Below are experts of layer 7 (counted from 0) of a mixture-of-experts language model. Rows are named router (the router's row for the expert) and show model dimensions 0-95. Each number is 128 + 24 x the weight over its row's rms, rounded and kept within 0 to 255. Numbers have three digits each.
After each expert's rows: a language model's description of what the expert responds to; "mostly gets" lists some tokens that are sent to it at least half of the time. This comes from a sample of Wikipedia text that the model never trained on.

# expert 9
router:155137147134150132163121164098107103129090124148111115099116102118121088123131089152164157145099157109150113156121128127123137130163098113105147103080169165127112140173144099132155127152090157146119168119107096155131114119097161138167174150152100117128147121166119138117141110124116147112
German words, consonant-initial pieces. Short consonant-initial word starts and pieces, especially in German titles and phrases, such as mit, zur, de, psych-, met-.
mostly gets: " de", " c", " p", " v", " th", " der"

# expert 53
router:122112176136116122075164124116098148126131135141138148151127089171162090130153088122108102166141106118105160117130110101130110137119129137157107140120160147144109082134162120092096145163129084131120102140135159120110160144131129119105149115104095141137154114108109116125141135126099141117
Institutions and awards. Institution and honor words like University, College, Award, Film, Museum, plus infobox field labels such as Teaching staff, Architect.
mostly gets: " University", " Film", " Award", " College", " Museum", " Academy"

# expert 29
router:160109122125122161127113171157108151127120142129098113147165140161131098124153129107159096138137142080170104121080121098125125092131103130133107131169140125139143130123131131081183116140131142158117138149096137096170057123104128182134143161139091141130106134158109165126121115125114146114
Place and commune names. Geographic words in location descriptions, especially French communes and departments, German street names, "is a", "County", "de", and coordinate degree marks.
mostly gets: ") is a", " Tour", " qu", " Berlin", " Val", " Jean"

# expert 16
router:129133099150154142110162160117165150077157134128110121118122089093135084173143153117114106114088112077111172145103135101083113126117098097108126130141137114110106134155122095084165089112071175117115106131126120111177121136134131110110153130120169131138142095122108129088126162117166107146
Non-Latin script bytes. Byte pieces of non-Latin scripts (Chinese, Japanese, Arabic, Georgian, Cyrillic, Greek) and foreign-language phrases inside parentheses after English names.
mostly gets: " (born ", "Scientific classification", "ي", " (\""

# expert 28
router:100098093123153100138107119142122148121091137109064105144135120153144138155150073127141117154123142150108174136149181154098139130129150141114101136162104108080151160129125139102106140151131127152141134091080157139125139135095121138124100084091086119114123151126138106123126178082119161172
Places, roads, table cells. Venue and institution words like School, Hall, Field, and designated in road histories, plus empty table cells and sports results.
mostly gets: " |  |  |  |", " |  |  |", " •", " High School", " became the", "| Party"

# expert 23
router:136074103108126109144126150102136147119105148136138111138126176112121092124167128144145118135169105119091086122132122126135150170093103116118083126107069125126192059132169161096115141153128126144110077141150078130175158118155160154171136146134125128096122103148117146123124167116122128089
Learned word stems. Middle and start pieces of Latinate or Greek words before suffixes like -ic, -ation, such as asymmetrical, pedagogic, synagogues, custodianship.
mostly gets: " decor", " method", " med", " mot", " aut", " port"

# expert 47
router:160138144169105118159132148140151114139122117150078119099095154127126141116140116091175106125136116104128155095095142133148110103133151123173097138080159122126090112117176132112132127124155084158102119103067124103158153119101121127120089104123155107135116107125098183102130167107122171117
East Asian name syllables. Syllables of Chinese, Korean and Japanese names (Huayong, Yu-jin, Yutaka), CJK characters, and first decimal digits in coordinates.
mostly gets: " Se", " Y", " se", " Chinese", " Che", " X"

# expert 57
router:159138129099134119142146136135125128150178122107131100134114150094135130126127123137183116144094105118118126112100127144136105134104169171127145115101141173132156123125160094159145107139126115144127152107096155151117106149164095094148093118147092167110153108144114141187135120148148156086
Name-initial syllables. Capitalized first syllables of proper names and place names, and the vowel after them, such as Le, Ne, Gu, Ha, D-a-uphiné, Mes-opotamia.
mostly gets: " Le", " Ne", " Ma", " Gu", " Bo", " Ha"

# expert 37
router:083125090110120118075116155140142141120140121165139127091154123111105126176092124156116136162183140108106128147118131152167149119143134159100118132132165135099106094175154108128102142138133119166141086067128148098124132134122112146171166104111099155137116131142126118137143121130105131158
Taxobox line breaks. Line breaks ending taxobox fields before Binomial name or Type species, plus nature words such as water, species, elevation.
mostly gets: " water", "′", " level", " present", " species", " river"

# expert 22
router:154130108120180123128128144187130127163119137090152094110134093095105124135129120094112105092141163121111135114134128153094146146127077122095109114154133150149150107121134094124148144097148104109117069112147126117132128135148129082116161105150163151145126122134159138110102121124144137100
Words after "in". Token right after "In"/"in" opening a phrase, such as consequence, order, recognition, plus day numbers and scores in dates and tables.
mostly gets: " In the", " In ", "In ", " in a", " during", " in his"

# expert 42
router:118155133125128163158085109134157129180134114158130146097128128138086112142105140114157110083118081115105131133160103126149130114142110150140163115106133130143141153156141106110124125121117185143127128129106131132139149118099127158108112122092158137155105174101137083125133144143146109085
Family and titles. Biographical kinship and honorific words such as married, father, daughter, Sir, Lieutenant, was born, usually followed by given names.
mostly gets: " friend", " father", " was born", " daughter", " married", " young"

# expert 21
router:121114124143136148103133169142163132143120130151125149144150140138093121143148166140143115125121157083130082142113128172131104101127149111097170150140126162174128138134144148109189150156139124145151179128101150133087092136095124150124084130157114142152120151134129146123142115115101116180
Biography lead phrases. Opening formulas of biographies and species entries, such as "(born", ") is a", "was an American", "-idae", and surname endings after headings.
mostly gets: "- List of", ") is a", "), American", "Personal information", " (born ", ") was a"

# expert 26
router:133122119105148058116101099137157094145146104082150123096149198096094084134142121158153084134121156087112120097145146148114137152172133133098155144136145155124102137118182077145155138140078170127069112107170175138090168143111122129164100099135094114120179131169148164140149128094149170148
Scientific notation fragments. LaTeX braces and backslashes, chemical-name hyphens and pieces of Latin species names, e.g. } in _{4}, 2-mercapto, -ensis, -idae.
mostly gets: "\\", "}", " \\", "ensis", " ·", " $\\"

# expert 33
router:085093129099123149116106135092143127108125106147099073170124115176148125147113121100152112105139114116125101095154140158138135128076124127150126159154138086099150118124128134118116122094151128157148094147131109150177096141172128154104106132162135131096128150157124165113149129127115107122
Places and nationalities. Country, region and city names and nationality adjectives after "the" or "of the", such as United States, New York, Israel, Danish.
mostly gets: " New York", " United States", " Europe", " the first", " Germany", " Australian"

# expert 13
router:094099162135085176161151085130114177142110141162127109145119101130118096159145125110134130101118112142101134117116105116142111071113084168113125138115121123159107134124113133111123129139145158147163105152119132150071113121116156159090092113128106102101100147151206117078162100164164113139
Government and institutions. Nouns naming states, armies, governments and institutions, often after U.S. or a country name, such as Army, government, University.
mostly gets: " United States", " government", " Army", " Navy", " High School", " University"

# expert 48
router:127104122129155104152181126128102135108152152120130149127116110112121139122177119130185129149099128148112161108146131138123110132136132119149167102136109129097107145125143108119106130141108108116123082123115166127124099082158122124170120144107114156100156116138113164156125132098152113159
Foreign names, math markup. Pieces of transliterated foreign names with macrons, Arabic letters, LaTeX symbols like _{ and ^{, and coordinate separators.
mostly gets: "ā", "_", "^{", "- Phylum: Arthropoda", "ī", " ال"

# expert 43
router:123165107110101126102162128124163111127126147151077132131120083129130106124103150138135171152102111140107091132113080148124142078134162149167093087157137138081096154145120148134096122165148111107156135128129121149138092107111108127108121127146104170128101153093151099110125127132149110144
Slavic name pieces. Syllables after an initial K in Slavic or Turkic names in sports lists, such as K-ac-per, K-ec-manović, plus decimal points and abstract nouns like control.
mostly gets: " production", " control", " development", " Kh", " broadcast", " Research"

# expert 51
router:115096130150085141099097122100134179150120109095172135137104174116123133123099101129137159169122125113134099091143120128113157140119112122162142135135133138074165119116139138161165095064124113092111116166136151172138148144119099153103137096116165096141133101127108127160101104121156114114
Function words after articles. Conjunctions, prepositions and quantifiers such as but, or, over, under, than, and word starts right after "a", "an", "one".
mostly gets: " but", " under", " than", " over", ", but", " or"

# expert 20
router:104168137146174128081106137151119148137129151106170169154126142136125116128110155179095136128109116167103082133126105095104132128154098101117116081175157153160115165124121103127124104124100119150102123116128133129133197135144141102106141099145128116147178087144105136147114126136113131155
Media and decimal points. Media words such as film, album, song, episode and vocals in entertainment articles, plus decimal points inside climate-table numbers like 92.5.
mostly gets: " film", " episode", " album", " song", " music", " book"

# expert 60
router:088137146110124101125182070102143150073109115127091155105150090135129072141163104126081157131116114128115125137119101125077114142080161141141140138152116123110128124127153137157116097146138126164085138092123080125118106140144106103116113148152096136176153154129103097135152153098094149116
Infobox field labels. Infobox field labels at line starts, e.g. - Position:, - Born:, - Occupation:, - Genre:, plus cell endings in roster tables.
mostly gets: "i |", "a |", "- Born:", "er |", "- Born: ", "- Country:"

# expert 14
router:153109083123189111077156121129080108165157167142086145187143176100121119152125136108144164119141153098140117123091101137134140098122125130103151130115078149127073159085120121133112133144102176109178133108072174148076130153168116122073123138150106144125097131141161132173125114086100130134
Legal and catalogue abbreviations. Abbreviations inside legal and catalogue citations, above all c. in Act chapter references (Vict. c. 116), plus No., Order, U.S., Grade.
mostly gets: " c.", " No.", " Order", "| No.", "mathbb", "| Party"

# expert 45
router:120183134174104094160095131091152090175128127147142148115131136124176171147122090132098147091145119147108147143150095132126137075129144154114142111126109142080129160149131105140156139107139079111145121145119116148118117146161102099113100114149119093087129127163092120152102088097133149127
Song title words. Pronouns and short words inside quoted song and album titles in tracklists, such as You, Me, It's, Go, Be.
mostly gets: " Me", " We", "!", " You", " we", " | \""

# expert 5
router:161099161146143082120120098121085119121098109152124117139092110159109106151159136143134108131121102127153164132145117142136121130158092086122113105163132159123151116119129143133146095105155136102159164103141110108154099114145147122189095129151151115160193116138131124159122130094088137151
Surname capitals, copular verbs. Capital letters inside surnames and acronyms (MacDermid, LeRoy, SportSG) plus copular and adverb pieces like "It was", "to be", "often", "-ically".
mostly gets: " It was", "L", " to be", "-L", "P", "D"

# expert 52
router:130134134095168124122176120111090121137164110162158145126119129084121146107170125111168152117136145108085141125131158145135115096109152140140195129121099156135101203138069119142099167161110090139131164138111166146149118081127082084133167118142120115122122112137129123154116150154125144117
Year-initial digits. Leading "1" of years in birth–death dates and construction years, plus coordinate and "(born" tokens in biographies.
mostly gets: " at the University of", " (born", " was born", "- Authority:", " Jon", "284"

# expert 8
router:103110155131078085152160133153120121146092115138116120128110116122095116129128155102091180117122139145131131134153141143118108114123138120137160153190152109142164122130125157111153129183141155152123133154129122144066154127125152189120103109174106114160110111126099097140117129133099118127
Election and politics terms. Election table cells and political words such as Democratic, Republican, hold, Total votes, district, plus verbs in political biographies like ran.
mostly gets: "| Party", " election", " Democratic", "|  | Republican", " Republican", "| Total votes"

# expert 25
router:110118141131095132102099119134145135122135160149129167117116095066088130153134104168068091139127090154113161144081139081157138163132144141117131144149118125119140172139164174112121155122153114133147094155147141135143136132088089107133116084151106148111122111115125139128085156144113131109
Engines and aircraft. Technical words about vehicles, aircraft and power, such as powered, engine, Aircraft, door, with some motor racing table rows.
mostly gets: " production", " aircraft", " Air", " fire", "|---|---|", " power"

# expert 12
router:150160156128115111148100066151168123134143163116090132132103112059101122143091109073113119119138105110108158113082158103141194125089178144106115133140103118131120179130113145131141113110125120122151153111122126125140114144142085150145093079126110126148098091130125132137100122125176083098
Naval and military narrative. Function words and verbs in narratives of ships, troops and attacks, e.g. captured, moved, on a voyage from, times like 18:30.
mostly gets: " ship", " troops", " bomb", " moved", " attack", " captured"

# expert 58
router:113120127122130126155105150073114122129124112130123118126107090112152163175122091168105168155132109141148119103118147111145126136100125133142075113124136157132171108131097170126132152108105081137155113102142096122137132153158140153184134105132116129142163112161136162105134129138144111150
Lowercase word-initial consonants. Single initial consonant pieces starting ordinary words, often c, p, d, b, g, as in café, cascading, cherished, paid.
mostly gets: " C", " P", " p", " d", " c", " | C"

# expert 0
router:103154147100127096126128119106163120110110129144134102110133126113135125084071112141113134102187100144144151144158103102150161078140132150093141141120150061135118164128105146150116154113170126152120140155117126129126090130120086127082102114164132142160128113107130138130143123113130144138
Time units, table numbers. Time and measure words such as day, minutes, week, average, plus digits and separators inside weather, sports and census tables.
mostly gets: " day", " minutes", " even", " average", "- Died:", " hours"